Weights of a small mixture-of-experts language model, trained from scratch on English Wikipedia.
Size: 14 layers, width 256, vocabulary 8192, 65M parameters.
Below are experts of layer 11 (counted from 0) of a mixture-of-experts language model. Rows are named router (the router's row for the expert), gate (a neuron's input weights, with its number), up (a neuron's input weights, with its number) and show model dimensions 0-255. Each number is 200 + 40 x the weight over its row's rms, rounded and kept within 0 to 999.
After each expert's rows: a language model's description of what the expert responds to. This comes from a sample of Wikipedia text that the model never trained on.

# expert 7
router,222,109,136,309,282,209,209,236,170,216,180,203,172,233,114,180,220,158,238,206,239,200,248,196,198,251,189,202,255,155,265,175,195,193,232,201,196,188,196,190,157,182,218,128,179,180,165,219,186,211,137,195,163,194,179,126,208,166,156,188,198,159,208,184,241,200,194,193,167,160,181,134,216,183,299,197,190,152,187,275,190,217,224,261,170,249,189,280,200,184,228,134,147,109,191,218,216,263,179,227,247,212,188,212,214,182,253,200,178,223,205,230,242,198,175,217,202,178,217,208,171,234,235,272,161,186,223,183,142,223,194,219,118,276,167,204,153,122,180,190,253,194,241,142,242,175,250,140,142,178,234,196,265,183,203,212,203,240,227,228,152,286,178,211,167,185,195,199,172,209,167,145,167,191,182,201,138,236,209,250,196,109,238,163,128,245,131,180,229,149,267,216,169,261,200,202,129,213,247,112,159,109,189,177,213,177,252,203,174,219,92,276,147,165,214,160,185,248,217,217,241,189,172,208,160,182,200,185,175,152,237,138,262,214,133,222,169,267,209,233,221,161,161,209,112,277,139,220,211,186,169,156,229,237,213,182
gate0,209,243,136,202,169,154,156,208,231,179,180,148,143,250,232,163,159,169,197,125,223,229,184,228,196,175,243,149,161,271,167,217,262,229,264,166,245,214,188,179,218,222,209,257,216,184,203,223,182,142,285,200,158,178,160,146,141,181,266,139,240,189,181,258,270,170,225,253,203,219,142,213,193,240,162,182,195,251,132,182,157,238,234,174,120,236,204,237,300,197,222,236,234,158,245,193,217,195,216,210,177,228,222,175,179,168,193,144,207,179,185,149,204,156,210,216,217,174,258,114,176,191,219,184,201,138,262,142,114,219,252,177,239,265,225,147,135,120,238,212,202,176,271,215,158,127,211,271,168,220,226,222,211,220,250,272,235,189,133,168,159,194,244,221,176,160,214,150,169,237,196,141,176,195,222,130,234,214,205,94,230,161,165,201,225,167,180,216,166,216,253,186,194,194,280,221,193,179,178,198,259,183,170,142,224,174,231,150,203,223,219,260,208,247,197,187,162,186,200,184,146,171,258,296,203,165,164,204,215,198,86,214,169,215,175,214,149,118,243,213,226,160,219,184,187,208,148,171,155,208,138,300,265,191,180,243
up0,168,221,289,279,194,216,276,266,196,154,255,226,190,212,161,191,228,178,228,275,184,204,123,212,147,192,241,168,193,208,148,180,181,227,150,192,168,182,242,165,153,143,173,203,224,209,285,117,202,164,221,140,233,153,173,185,200,169,185,202,160,250,233,149,184,228,211,164,266,193,213,183,143,259,183,228,221,199,199,238,173,198,97,263,132,227,166,165,171,261,132,179,186,253,229,220,240,193,205,198,112,143,152,249,239,238,138,166,184,190,253,224,210,186,171,198,272,104,165,163,194,215,216,227,206,203,268,182,232,241,161,133,168,267,192,184,250,197,285,256,161,174,129,173,193,180,284,123,157,232,225,207,258,187,266,227,193,176,250,176,256,222,177,209,256,219,240,221,225,211,223,250,181,217,195,185,143,135,207,255,251,206,188,197,178,226,294,196,178,231,186,103,266,181,189,282,201,236,205,202,163,226,233,220,192,226,137,188,241,255,222,234,245,203,195,193,155,207,195,230,173,160,229,194,188,245,217,192,227,278,159,237,252,132,179,212,158,218,267,219,202,155,169,186,138,204,231,158,237,184,232,155,225,168,257,236
Description: Sentence and cell ends. Sentence-final periods, semicolons and closing parentheses, table cell pipes, header equals signs, and decimal points, such as ")." and "32.0".

# expert 12
router,185,244,266,139,186,176,268,279,211,128,223,134,219,188,210,248,183,145,211,234,251,253,206,202,178,248,147,149,119,133,154,228,290,243,209,206,142,224,138,202,183,201,164,161,190,96,178,122,172,262,185,192,268,194,215,217,232,215,142,194,164,219,161,207,178,176,230,198,230,203,276,265,192,220,237,154,213,224,134,212,207,250,171,232,140,179,254,204,173,209,239,269,226,274,133,186,229,205,255,241,180,165,165,123,263,165,208,284,191,243,205,245,209,203,248,258,211,226,240,211,206,271,195,204,257,234,144,191,242,182,169,263,224,236,171,198,219,257,201,204,141,173,208,222,165,226,169,214,168,198,173,221,206,166,254,217,224,189,183,222,219,251,206,185,239,94,274,202,196,176,220,210,206,227,195,226,209,240,240,256,233,218,235,280,218,264,158,214,175,192,151,194,241,181,255,224,289,235,202,189,151,161,186,208,188,244,231,216,168,176,155,137,230,224,202,192,179,170,181,221,238,223,236,274,238,159,237,195,216,207,184,216,139,226,223,178,192,241,211,289,221,149,165,156,236,139,215,271,186,225,144,260,173,284,223,101
gate0,221,162,209,261,216,193,194,190,206,211,124,153,298,151,176,233,133,246,184,177,151,237,221,147,209,173,157,226,159,246,161,109,255,233,227,184,189,189,213,211,225,172,212,224,234,240,207,148,228,164,210,227,231,189,133,155,209,237,178,226,200,172,163,176,156,235,223,222,208,227,225,209,213,264,182,186,209,179,167,240,227,208,239,224,230,131,217,222,252,188,212,312,182,258,270,177,153,223,256,251,151,205,187,193,277,249,206,243,208,177,209,220,228,257,234,210,154,179,237,164,206,251,182,204,194,226,153,82,167,169,136,213,306,113,186,178,132,279,195,250,200,282,158,254,195,261,188,242,154,219,229,147,235,233,195,206,213,210,236,137,230,153,214,208,220,191,176,232,152,177,239,170,339,257,198,216,227,183,207,191,249,252,139,203,181,128,152,160,215,182,160,233,227,151,194,170,154,140,184,227,158,228,210,225,190,188,164,176,209,217,225,173,224,272,217,178,250,217,194,210,215,199,244,174,187,198,242,210,174,211,234,227,138,260,189,206,275,258,210,200,221,262,258,195,132,174,117,248,177,186,107,116,213,253,223,172
up0,156,187,182,176,176,237,200,228,216,164,259,245,170,204,203,191,224,193,205,213,212,116,162,183,239,206,270,110,199,229,205,199,118,198,148,194,210,177,177,193,216,172,297,174,211,211,225,232,214,255,183,230,222,186,241,163,149,234,168,176,232,175,232,230,164,189,223,185,202,226,217,183,187,141,162,247,157,220,202,211,125,195,193,201,240,205,259,169,193,242,245,214,248,198,170,203,156,218,168,135,218,151,163,155,169,293,237,149,168,188,179,204,187,215,161,259,215,189,208,279,211,128,210,244,202,206,214,207,241,214,256,167,160,253,230,207,285,147,241,284,194,150,171,192,177,183,224,273,152,180,221,218,257,218,233,122,150,245,171,150,146,121,186,193,258,140,177,235,246,164,232,236,273,107,144,245,238,133,213,181,210,224,158,201,151,160,199,288,212,250,157,212,147,272,108,178,213,160,214,175,263,150,251,188,78,203,227,152,194,183,192,189,193,204,202,207,192,271,215,171,238,194,223,167,124,174,226,149,196,280,206,250,259,249,129,176,252,182,254,261,150,231,232,213,204,212,217,226,216,163,292,198,204,134,227,165
Description: Plural and word-piece endings. Word-final suffix pieces, mainly plural s, also es, ers, ies, ations, and mid-word s pieces in names like In-s-idious, Fra-s-er.

# expert 1
router,155,240,193,255,230,187,247,166,156,247,140,205,206,168,182,215,230,156,159,146,258,184,178,142,223,232,184,188,208,144,207,172,131,222,181,189,270,222,218,176,184,228,212,201,232,200,215,221,278,205,207,246,203,230,100,214,215,211,192,233,161,213,216,247,181,183,122,186,224,176,217,160,208,280,183,233,163,138,118,187,206,144,177,123,154,115,208,178,169,162,208,207,252,260,216,207,209,169,187,138,195,176,181,246,228,252,197,222,242,193,216,131,152,129,199,223,187,133,247,217,204,199,137,191,225,181,185,278,251,207,221,181,228,193,260,187,225,164,173,148,200,199,188,151,212,194,272,274,126,213,145,163,144,190,179,222,240,154,222,207,186,240,224,207,287,153,109,183,249,143,251,230,287,121,209,236,185,264,198,138,171,224,207,227,189,164,212,212,298,212,214,194,234,178,234,242,225,174,172,266,226,166,237,138,153,132,146,216,189,167,257,229,179,196,184,181,273,178,180,118,191,142,208,170,174,193,160,192,122,212,229,179,268,64,237,178,197,198,208,274,217,229,245,196,248,197,215,141,185,191,174,234,165,221,221,281
gate0,226,275,214,177,191,232,181,233,187,230,222,286,216,196,210,199,227,203,171,183,159,184,188,209,159,160,244,144,186,148,159,173,227,262,187,191,205,235,113,176,229,186,191,165,278,125,215,211,265,160,157,168,304,278,199,166,211,186,141,209,245,200,148,189,131,272,185,243,230,205,215,239,147,145,162,201,250,198,185,135,163,184,241,268,189,188,161,210,188,200,194,133,156,273,220,171,182,241,197,313,214,226,235,163,183,295,277,200,196,215,204,221,217,221,138,233,224,233,138,191,274,251,257,190,166,242,151,248,175,195,122,240,303,218,156,154,142,167,222,208,254,166,214,176,237,206,171,206,200,176,136,206,202,227,260,210,251,173,267,262,230,250,139,167,246,192,239,194,187,255,221,194,173,160,187,236,171,218,196,151,161,131,202,246,248,193,227,230,171,227,254,218,210,243,193,190,236,213,179,117,215,205,149,172,200,143,202,232,130,231,241,192,196,183,189,198,244,226,192,189,298,199,249,174,235,264,186,212,252,215,258,213,197,186,114,218,138,180,195,269,201,164,232,165,200,174,185,251,215,250,152,211,127,133,245,221
up0,169,181,170,199,210,249,167,211,208,323,295,144,215,242,144,241,175,182,201,199,209,225,218,229,187,183,184,210,145,239,197,208,221,155,267,120,208,181,225,151,256,242,205,152,130,134,167,216,81,268,207,144,219,198,231,177,184,165,218,214,172,152,172,162,169,170,250,224,159,137,158,183,214,276,247,135,163,174,213,223,150,211,193,201,134,245,206,179,153,231,214,138,177,158,123,287,249,215,234,211,144,185,211,215,239,162,157,200,237,240,209,177,184,164,192,276,271,228,179,191,193,208,163,174,216,187,154,179,256,267,228,135,191,178,229,158,181,194,244,166,150,207,144,217,180,176,180,144,187,203,211,249,204,181,229,221,216,176,221,247,205,163,174,161,237,223,243,156,230,190,179,217,161,156,158,210,148,195,243,204,161,234,295,124,274,186,146,246,150,227,266,191,204,222,175,120,145,164,205,216,133,206,162,218,131,234,188,261,261,192,161,143,180,191,208,208,193,169,85,260,196,206,134,150,186,193,215,160,174,154,123,144,177,144,156,180,228,239,221,245,211,207,167,177,141,206,243,191,151,244,257,160,156,220,206,193
Description: Consonant pieces in surnames. Middle or final consonant-heavy pieces inside personal surnames in lists and tables, such as Cra-d-ley, Hu-d-gens, Be-g, Po-nd.

# expert 6
router,247,174,182,237,169,229,184,191,244,182,208,219,242,162,206,153,188,279,219,140,141,214,216,170,221,271,161,227,292,225,72,227,200,166,172,204,175,161,183,234,133,229,125,188,245,219,159,184,216,215,215,205,192,160,160,195,190,266,188,151,210,188,219,216,197,269,288,242,187,285,256,247,243,229,140,162,160,159,200,209,173,193,200,168,203,208,277,204,178,178,159,216,191,128,146,184,129,197,173,144,206,211,134,213,154,263,133,245,142,190,110,256,241,267,142,186,168,181,221,143,202,220,226,245,238,269,153,241,164,118,252,216,229,186,146,252,220,210,156,229,207,220,172,257,245,195,232,260,210,254,241,181,127,226,119,221,226,131,210,179,165,204,213,128,200,193,170,204,227,200,199,220,146,179,235,178,152,169,225,215,216,164,221,146,223,175,186,124,137,198,182,197,148,169,217,227,218,242,260,220,181,288,181,214,178,126,238,174,196,208,206,239,118,211,229,197,236,227,202,259,183,203,175,198,193,232,223,192,263,212,202,192,187,149,214,177,200,204,153,219,162,246,208,181,128,277,199,154,266,258,206,213,175,290,118,216
gate0,200,284,154,167,245,275,276,259,267,240,219,216,147,218,212,159,184,193,165,138,202,139,238,190,260,218,263,254,193,135,167,171,213,166,248,180,191,179,232,248,229,162,256,277,209,270,197,205,212,177,166,164,207,215,200,173,237,214,251,150,179,203,200,258,221,227,156,214,234,203,199,228,221,171,258,216,146,190,194,227,175,233,138,156,262,184,207,208,170,129,267,161,182,185,182,168,286,177,130,138,245,119,212,182,203,146,166,212,203,247,256,196,189,177,265,154,236,176,232,284,182,184,176,118,146,186,126,200,183,134,205,196,232,248,237,193,193,195,181,181,204,242,229,205,202,180,234,203,219,178,194,231,162,177,203,139,260,219,248,163,129,263,171,227,203,216,159,169,187,189,170,226,272,160,205,154,151,203,178,126,173,288,250,180,219,226,261,219,168,143,215,164,226,65,229,171,203,167,220,191,154,189,154,210,181,164,213,169,201,217,239,187,151,207,194,215,157,214,155,282,280,158,199,186,138,169,196,280,152,215,198,220,240,212,204,206,184,161,154,208,118,190,270,209,154,211,308,173,250,149,177,155,218,161,204,248
up0,234,157,207,212,222,230,254,236,99,147,172,272,193,138,201,169,140,181,210,232,270,195,141,216,185,201,65,166,230,207,126,168,272,291,244,269,215,183,165,201,206,230,246,185,222,190,225,195,189,210,223,153,192,219,220,182,236,162,191,225,204,196,179,193,171,163,221,180,288,241,203,160,252,202,223,202,258,239,255,134,206,131,257,195,192,174,161,209,196,227,214,251,219,190,236,159,158,228,241,226,165,205,223,210,178,292,206,202,192,188,261,236,207,197,136,201,170,299,157,124,203,215,162,274,239,228,214,142,153,274,263,221,149,255,220,234,182,254,196,192,192,175,161,181,258,205,169,199,207,193,248,167,177,162,236,199,158,245,136,236,182,256,184,214,211,214,197,236,265,234,220,193,112,262,195,168,252,141,132,190,248,145,231,135,189,261,206,197,218,189,185,172,233,255,180,278,146,209,173,161,195,165,193,105,170,192,140,258,247,196,266,105,154,260,195,206,154,209,199,152,186,275,198,227,281,222,204,230,188,144,175,159,206,171,218,130,205,174,237,250,206,201,178,195,201,231,151,147,188,230,207,167,187,213,164,187
Description: Function words in prose. Function words in explanatory prose such as to after adjectives, that, not, all, most, would, some and than, often before be or the.

# expert 11
router,224,208,199,141,151,240,161,168,172,170,198,232,203,174,295,155,227,178,157,228,179,191,210,197,215,171,191,153,238,184,194,231,141,261,256,250,230,256,241,146,207,154,192,236,227,231,216,243,161,232,292,210,187,217,176,246,224,224,225,122,166,205,221,244,203,207,165,279,189,175,145,246,251,165,118,232,148,210,271,231,235,206,205,221,186,128,146,140,232,165,227,201,304,192,137,176,132,149,242,261,153,192,220,200,190,212,144,176,163,202,209,137,209,167,234,154,128,196,212,279,132,187,155,218,178,175,159,173,167,211,206,204,147,138,254,252,233,193,209,197,157,110,187,251,142,229,201,160,209,215,236,259,214,235,173,243,146,170,143,209,280,175,226,161,125,246,255,223,176,248,212,202,228,119,196,207,220,195,263,183,209,217,138,116,243,299,133,254,201,241,265,261,217,255,147,242,193,162,150,179,178,182,175,276,195,179,216,206,197,126,174,187,195,176,150,211,213,198,225,219,228,251,251,171,260,249,167,146,237,154,164,151,211,222,196,265,202,235,184,215,206,213,215,200,176,148,151,197,141,174,169,233,218,173,195,249
gate0,162,165,299,214,179,192,182,178,290,153,203,248,244,134,191,162,119,273,155,128,179,221,250,93,163,213,179,166,230,266,290,217,111,230,256,113,210,202,203,172,223,211,204,249,128,188,178,218,221,228,152,220,218,144,166,190,212,183,207,176,183,181,188,233,203,188,234,202,171,147,164,258,252,223,262,163,179,232,243,199,190,212,112,206,182,188,232,115,211,261,229,220,183,222,159,229,123,227,201,142,202,238,160,186,196,232,212,228,221,179,197,235,285,179,161,208,284,179,227,218,163,144,138,163,188,218,221,153,167,256,155,283,218,275,247,193,188,179,194,211,182,187,132,210,222,220,215,208,136,183,232,138,222,222,250,189,250,206,209,231,206,271,175,150,140,168,223,226,181,162,145,195,203,242,257,263,203,198,166,198,140,177,204,160,177,259,180,250,174,234,262,228,202,243,153,204,186,170,108,240,201,201,250,166,216,199,254,190,128,208,199,197,207,173,212,161,139,213,211,193,255,222,199,134,239,207,151,141,251,105,211,196,189,265,177,169,183,224,239,199,120,217,195,144,127,187,245,199,183,188,215,260,181,206,254,171
up0,245,235,145,197,201,214,225,223,161,179,234,192,209,114,224,145,225,237,247,249,164,193,200,244,318,183,136,176,254,242,187,179,236,140,195,208,228,193,244,175,153,130,179,185,216,188,250,234,188,196,181,233,192,123,247,172,227,250,207,213,169,159,216,190,198,212,223,200,228,195,175,167,239,261,207,163,240,269,212,183,263,131,207,305,156,203,134,222,182,253,240,159,160,236,236,215,175,259,179,204,189,186,149,151,197,117,232,225,235,154,159,220,215,244,257,197,141,125,298,107,219,224,249,133,106,228,209,225,202,211,236,187,172,192,266,168,235,149,181,187,98,158,220,202,146,166,152,168,190,204,184,264,200,201,188,224,178,183,267,212,211,265,240,180,256,217,170,231,169,242,197,176,187,223,208,125,207,114,179,223,260,212,236,228,191,212,189,208,191,232,194,179,249,240,330,229,251,187,205,221,249,195,152,231,211,230,135,227,122,234,245,181,155,290,212,178,189,232,191,159,153,169,219,177,177,186,246,195,194,136,186,240,166,250,162,253,246,209,171,240,265,174,224,248,214,211,183,240,168,219,280,221,173,181,168,241
Description: Word-initial pieces of rare words. Opening or middle fragments of uncommon technical, scientific or foreign words split into pieces, such as s-in-us, p-la-ques, con-jun-ction, in-da-zole.

# expert 5
router,204,241,287,222,243,232,151,277,192,251,161,177,159,175,231,178,212,260,305,206,158,189,107,145,229,142,211,201,142,224,171,208,171,187,261,249,131,159,155,203,205,239,142,250,180,184,282,135,112,199,166,170,202,150,135,230,124,225,230,219,173,240,174,184,220,161,203,138,189,207,176,192,162,166,147,147,209,216,178,184,200,207,243,167,252,197,193,130,212,196,180,145,241,233,203,194,221,256,210,177,218,244,239,162,214,149,192,128,183,170,147,214,216,221,215,208,220,276,160,269,199,275,230,200,194,163,201,176,196,146,239,143,244,194,206,144,226,146,182,202,178,248,225,152,209,197,189,188,223,169,183,199,177,211,167,166,196,268,217,163,279,267,216,230,236,180,256,156,258,246,197,131,205,243,224,265,223,165,210,215,194,167,183,145,209,108,274,188,255,193,249,153,273,301,242,161,243,155,221,195,218,140,197,265,245,271,269,237,229,224,210,263,212,260,222,191,189,211,221,205,274,193,182,249,157,195,199,245,215,190,201,263,161,168,219,142,268,183,201,133,250,177,244,218,164,222,124,191,200,172,229,249,190,205,175,167
gate0,183,182,172,147,170,260,232,219,253,204,221,255,166,179,301,203,169,106,219,238,182,116,230,145,217,222,229,186,244,194,227,183,236,194,240,200,231,275,180,147,206,211,168,259,187,193,277,242,159,253,220,144,191,215,158,217,164,198,194,206,215,157,176,241,197,144,205,312,215,199,135,256,119,265,290,185,209,204,214,219,166,204,125,213,134,216,232,210,155,214,199,190,240,209,148,219,165,157,235,200,155,233,173,162,192,163,202,192,202,195,181,205,279,245,192,212,245,112,170,199,162,201,273,170,193,188,254,217,186,206,122,237,154,217,181,128,230,231,205,201,137,211,162,227,167,145,178,218,254,137,168,185,134,191,169,243,185,222,263,241,234,167,188,208,198,260,250,222,189,237,190,180,187,147,257,186,175,155,209,264,194,305,205,233,226,253,244,193,162,191,236,228,196,302,161,144,222,218,180,258,155,159,151,236,167,140,173,172,251,195,298,214,220,226,239,222,236,233,177,245,225,153,253,180,194,174,193,125,189,171,182,246,245,296,244,119,220,217,195,309,238,178,195,217,192,224,188,235,181,181,216,200,218,233,253,226
up0,181,222,160,204,196,160,233,171,271,309,311,202,219,226,209,161,158,260,184,239,138,234,301,153,202,175,191,152,233,270,140,188,199,210,204,136,206,188,207,173,204,180,201,234,223,170,99,248,238,284,207,151,284,161,154,184,241,159,223,220,195,203,280,231,196,173,190,208,243,194,219,131,197,129,147,226,203,158,188,167,144,203,172,152,239,254,160,223,197,224,185,227,182,214,189,151,219,224,206,189,183,141,143,160,210,154,192,151,273,168,156,141,272,122,208,215,209,211,225,239,192,255,208,227,223,176,183,198,169,151,200,195,247,301,165,170,176,195,204,224,184,165,170,211,214,259,136,137,213,188,264,230,170,251,174,221,192,234,250,245,109,204,198,165,232,184,122,193,198,227,186,193,196,173,228,187,216,137,168,107,216,164,186,147,180,174,133,223,189,182,191,289,235,168,169,229,217,193,181,221,217,160,192,248,245,232,211,189,294,199,137,216,126,147,226,171,156,205,157,194,200,144,169,220,214,179,159,233,298,268,197,187,255,193,224,191,205,122,166,221,170,242,173,211,206,195,239,189,100,238,250,160,222,159,171,191
Description: Years and measurement units. Digits inside years and year ranges, en dashes between years, and unit words after numbers, such as 19-9-0, 2009–10, km, million.

# expert 13
router,164,156,164,209,231,152,225,144,156,134,197,234,203,217,269,262,229,206,267,212,148,151,156,228,143,187,228,229,199,174,66,220,123,128,255,167,187,287,191,210,249,170,167,220,175,196,184,213,192,193,206,169,239,256,224,237,168,192,199,258,253,179,162,185,209,255,240,191,206,275,250,165,235,162,256,282,320,177,242,192,218,275,172,198,222,303,224,125,276,259,187,178,206,239,243,243,161,174,180,147,167,225,240,235,127,169,249,207,229,208,183,262,173,182,205,282,137,195,216,185,244,186,267,214,191,186,196,207,179,168,196,223,227,175,245,257,230,207,199,235,190,162,147,221,145,164,190,207,233,203,239,161,168,195,173,159,166,228,193,231,185,217,200,194,149,271,247,182,177,145,251,179,225,183,247,189,206,175,238,178,246,279,132,216,145,149,136,237,196,227,168,204,127,249,210,207,159,176,204,162,177,167,200,218,155,198,214,225,254,242,220,207,270,215,190,166,155,132,166,188,226,178,146,195,211,262,193,174,179,156,232,217,175,196,240,220,205,151,233,153,273,162,200,277,210,252,259,260,237,204,208,281,258,209,227,177
gate5,163,165,217,175,179,190,173,220,206,191,250,158,138,269,219,186,262,229,214,239,186,205,146,171,221,117,171,211,227,191,221,133,210,158,137,162,210,229,252,179,158,198,185,215,203,264,153,185,152,187,172,181,186,215,173,194,170,221,185,126,225,188,241,139,273,171,213,133,145,222,184,218,203,175,227,128,215,190,238,262,173,182,244,176,180,232,245,204,238,150,163,173,220,190,260,100,232,192,165,200,239,185,314,176,158,228,227,136,177,159,199,212,140,179,223,177,127,228,142,188,228,220,183,191,141,188,159,247,226,126,210,207,244,247,186,201,136,209,215,149,253,162,269,167,206,153,191,197,228,207,192,207,208,207,208,90,283,251,237,153,148,261,235,143,167,180,140,159,267,120,275,183,161,194,155,226,293,161,133,134,269,265,225,190,184,184,114,256,209,245,204,189,154,231,169,127,164,204,225,194,236,201,266,204,177,128,219,175,168,211,250,129,183,240,197,218,181,179,302,205,218,210,207,181,171,238,155,225,206,194,194,194,178,218,210,186,171,234,169,328,246,204,232,156,258,245,186,174,190,202,219,198,192,239,195,209
up5,177,211,129,291,186,219,251,224,168,230,245,184,258,174,228,282,156,237,129,179,232,190,274,288,158,194,156,183,206,217,167,257,223,178,217,157,148,199,152,245,237,187,154,176,155,191,177,170,235,232,186,242,187,208,259,266,250,166,196,208,200,176,282,176,224,186,191,283,234,174,195,205,222,247,175,209,181,170,160,194,231,234,179,274,183,235,144,223,102,214,161,218,154,204,173,253,90,188,197,175,253,217,233,236,220,186,175,232,163,255,232,160,148,233,121,214,272,153,169,243,176,280,223,232,176,201,188,174,107,228,209,242,184,219,250,184,220,184,209,223,229,238,213,195,216,137,221,176,231,185,184,202,226,167,191,244,139,162,162,221,207,180,100,188,205,124,191,128,208,246,153,187,199,168,238,250,139,228,203,169,223,278,167,265,260,233,239,198,188,193,160,213,151,239,199,205,122,184,219,262,179,186,179,227,112,172,180,283,220,190,156,292,171,265,203,197,241,154,208,175,159,252,205,220,202,219,151,269,183,223,182,161,180,227,192,249,261,186,286,250,228,203,196,225,215,177,187,276,221,119,190,236,168,167,211,160
Description: Counts, dates and numerals. Digits in day numbers, chart positions, statistics and coordinates, plus spelled-out small numbers, such as 13 May, No. 34, seven, six.

# expert 4
router,212,155,188,191,238,203,144,205,277,181,205,176,168,204,166,180,241,315,215,231,238,227,268,65,233,183,159,171,138,206,178,185,147,178,130,210,228,164,161,187,141,231,204,180,202,162,269,162,241,127,122,259,198,255,216,202,231,189,250,229,239,174,160,159,195,257,166,232,166,221,155,148,171,188,259,174,208,181,225,145,205,209,172,158,160,255,145,236,249,235,234,180,149,225,211,239,154,179,171,216,256,220,266,253,156,207,267,241,188,226,211,172,214,166,250,216,226,172,185,181,214,264,242,202,172,269,183,206,182,192,192,189,180,250,141,179,241,176,186,237,186,259,175,226,193,129,251,133,141,120,169,196,212,205,200,196,176,144,185,291,228,276,181,223,159,303,181,201,235,247,255,231,233,235,151,182,144,190,197,201,196,264,151,153,221,158,225,215,234,202,276,186,153,168,202,153,248,301,171,159,196,259,218,228,219,232,240,219,201,198,193,198,260,190,266,226,187,158,222,159,142,169,242,140,206,154,250,229,226,164,252,179,144,188,242,213,172,153,208,213,112,200,168,147,168,151,184,150,242,212,220,149,164,216,195,136
gate0,134,242,207,190,207,214,176,194,222,171,202,153,269,172,232,155,177,165,224,243,191,217,188,249,303,153,211,175,119,152,207,197,174,178,228,223,159,151,151,191,242,232,256,184,158,230,195,181,208,189,255,157,247,109,205,226,202,161,166,197,255,205,203,225,197,202,263,182,227,181,279,151,255,171,159,166,194,119,240,189,154,164,133,194,182,219,202,229,215,183,173,159,163,229,202,153,208,173,207,228,180,194,198,110,267,244,192,170,232,133,193,218,142,268,198,146,186,231,217,191,185,215,209,201,255,163,157,237,190,163,214,298,207,165,184,245,203,188,163,76,215,196,271,193,209,212,195,209,170,196,205,238,105,178,208,223,199,186,167,215,211,244,194,227,212,203,167,143,229,183,220,270,197,227,132,173,229,181,207,253,174,218,150,205,233,179,184,241,193,264,184,190,135,235,241,105,244,204,180,156,247,275,240,199,227,142,291,206,238,179,186,243,177,251,157,153,305,218,128,201,204,163,130,132,179,265,190,127,217,220,206,154,200,155,239,165,151,211,166,213,276,175,153,268,241,254,123,238,220,137,102,198,198,183,166,201
up0,193,212,255,285,197,192,251,243,215,145,238,297,204,210,204,173,176,215,272,290,176,116,199,207,213,208,219,145,212,188,203,233,203,286,295,176,262,151,203,193,207,237,163,199,231,181,164,225,234,174,236,240,125,198,249,134,176,206,255,239,302,142,202,192,185,205,182,173,107,166,259,163,231,214,208,211,147,235,190,264,236,264,112,220,185,184,216,132,170,198,256,224,159,189,165,110,178,228,184,108,231,233,185,167,282,213,242,175,186,171,180,192,174,184,169,164,223,197,124,250,190,288,175,187,218,210,194,211,215,194,198,230,146,162,155,168,186,175,192,186,193,248,228,206,158,201,171,167,189,156,188,258,250,230,224,196,200,226,200,208,146,203,198,197,162,190,116,142,204,254,198,238,197,209,201,115,222,242,88,267,244,201,283,207,250,133,243,178,180,199,252,230,234,235,231,231,237,170,166,211,220,193,251,221,181,137,193,193,286,274,180,173,161,212,198,196,197,205,244,174,163,245,127,163,243,213,167,224,253,245,213,197,209,212,147,235,212,190,162,256,156,213,213,186,202,179,228,119,187,126,211,254,215,242,161,147
Description: Commas in dates. Commas after the day in dates like December 20, 1944, month names such as November and June, and other clause-ending commas.

# expert 3
router,187,179,149,214,208,170,221,181,238,172,166,255,183,249,224,200,144,225,142,180,179,173,178,253,242,205,203,213,174,300,106,169,239,234,222,162,138,156,227,234,223,168,172,178,157,264,185,248,259,203,172,171,158,181,153,132,167,150,177,245,244,219,246,245,176,182,136,253,203,115,171,169,193,197,212,247,237,250,148,206,230,199,97,214,254,213,267,108,180,171,221,231,200,205,216,202,212,133,157,192,199,189,216,261,194,210,250,220,214,196,218,155,208,173,193,192,179,168,245,196,174,151,211,211,185,152,194,293,190,261,121,177,158,133,202,214,150,213,217,245,225,240,242,277,261,195,196,217,157,207,193,255,300,240,160,196,212,272,204,163,227,185,200,253,188,198,164,258,160,324,192,164,181,266,223,192,278,123,183,202,206,246,267,105,171,244,205,135,182,204,160,221,189,190,201,186,192,195,180,246,266,182,198,168,173,157,126,140,145,227,220,162,152,169,249,200,166,278,188,218,159,232,220,193,225,210,198,205,184,209,211,161,194,193,147,181,241,221,214,276,185,261,122,141,203,242,198,258,132,141,160,203,179,248,220,200
gate0,181,211,109,194,175,158,215,196,204,224,254,140,229,216,238,137,229,206,164,132,274,281,174,229,177,181,228,236,221,116,236,167,246,189,150,192,139,194,228,248,142,200,184,197,153,341,240,243,150,237,149,181,209,288,214,235,223,185,193,175,171,172,210,235,124,155,232,182,299,220,200,150,180,175,221,191,206,208,245,233,180,172,161,179,227,216,174,129,244,214,128,197,183,188,304,189,198,172,191,154,156,244,225,196,159,222,209,250,228,213,244,154,140,211,186,199,201,200,231,193,227,212,165,154,153,126,230,188,249,188,206,176,137,227,162,205,165,152,198,248,217,174,244,181,194,281,189,256,209,173,232,247,208,157,243,146,194,194,288,223,176,189,239,224,151,245,182,223,199,194,207,210,293,180,132,180,220,202,95,190,210,200,189,133,303,179,181,254,245,229,154,189,232,225,215,220,288,208,171,136,132,186,207,188,168,245,222,161,184,197,238,171,219,144,87,222,195,186,180,211,122,226,266,200,224,235,241,199,190,169,243,296,167,196,207,180,208,266,153,254,253,214,216,229,223,197,189,239,229,210,195,221,200,203,261,197
up0,207,213,235,228,235,188,186,139,209,256,219,265,145,197,160,217,189,167,166,177,211,231,240,186,147,189,188,215,221,205,298,117,138,234,209,184,156,241,184,234,224,226,118,259,195,51,150,210,220,226,174,196,238,172,133,247,232,176,162,117,272,177,153,187,151,194,250,213,183,237,152,249,257,204,206,224,183,226,129,171,249,190,212,187,172,191,169,308,236,210,229,204,221,184,225,226,171,224,273,191,228,157,155,186,197,247,220,227,224,271,216,243,245,234,256,167,169,150,169,183,206,151,190,183,180,249,251,183,217,142,175,216,228,168,267,187,223,117,191,159,211,219,163,255,228,218,143,200,148,184,162,171,190,201,177,147,168,198,163,170,182,83,214,215,257,238,273,198,241,206,233,145,184,145,231,205,238,171,251,221,178,168,242,210,223,135,268,164,195,220,222,230,188,115,142,255,266,217,199,199,241,271,242,184,229,149,170,173,172,190,158,130,248,209,180,195,168,176,191,277,177,252,140,290,158,247,138,199,231,209,178,185,197,239,154,163,153,230,195,216,219,202,210,260,132,180,175,161,249,264,172,210,161,166,207,213
Description: Vowel endings in foreign names. Vowel-final or vowel-initial pieces inside foreign, often Italian, Slavic or Japanese names, such as Slav-ia, Atlet-ico, Caven-a-go, Ya-do-karin.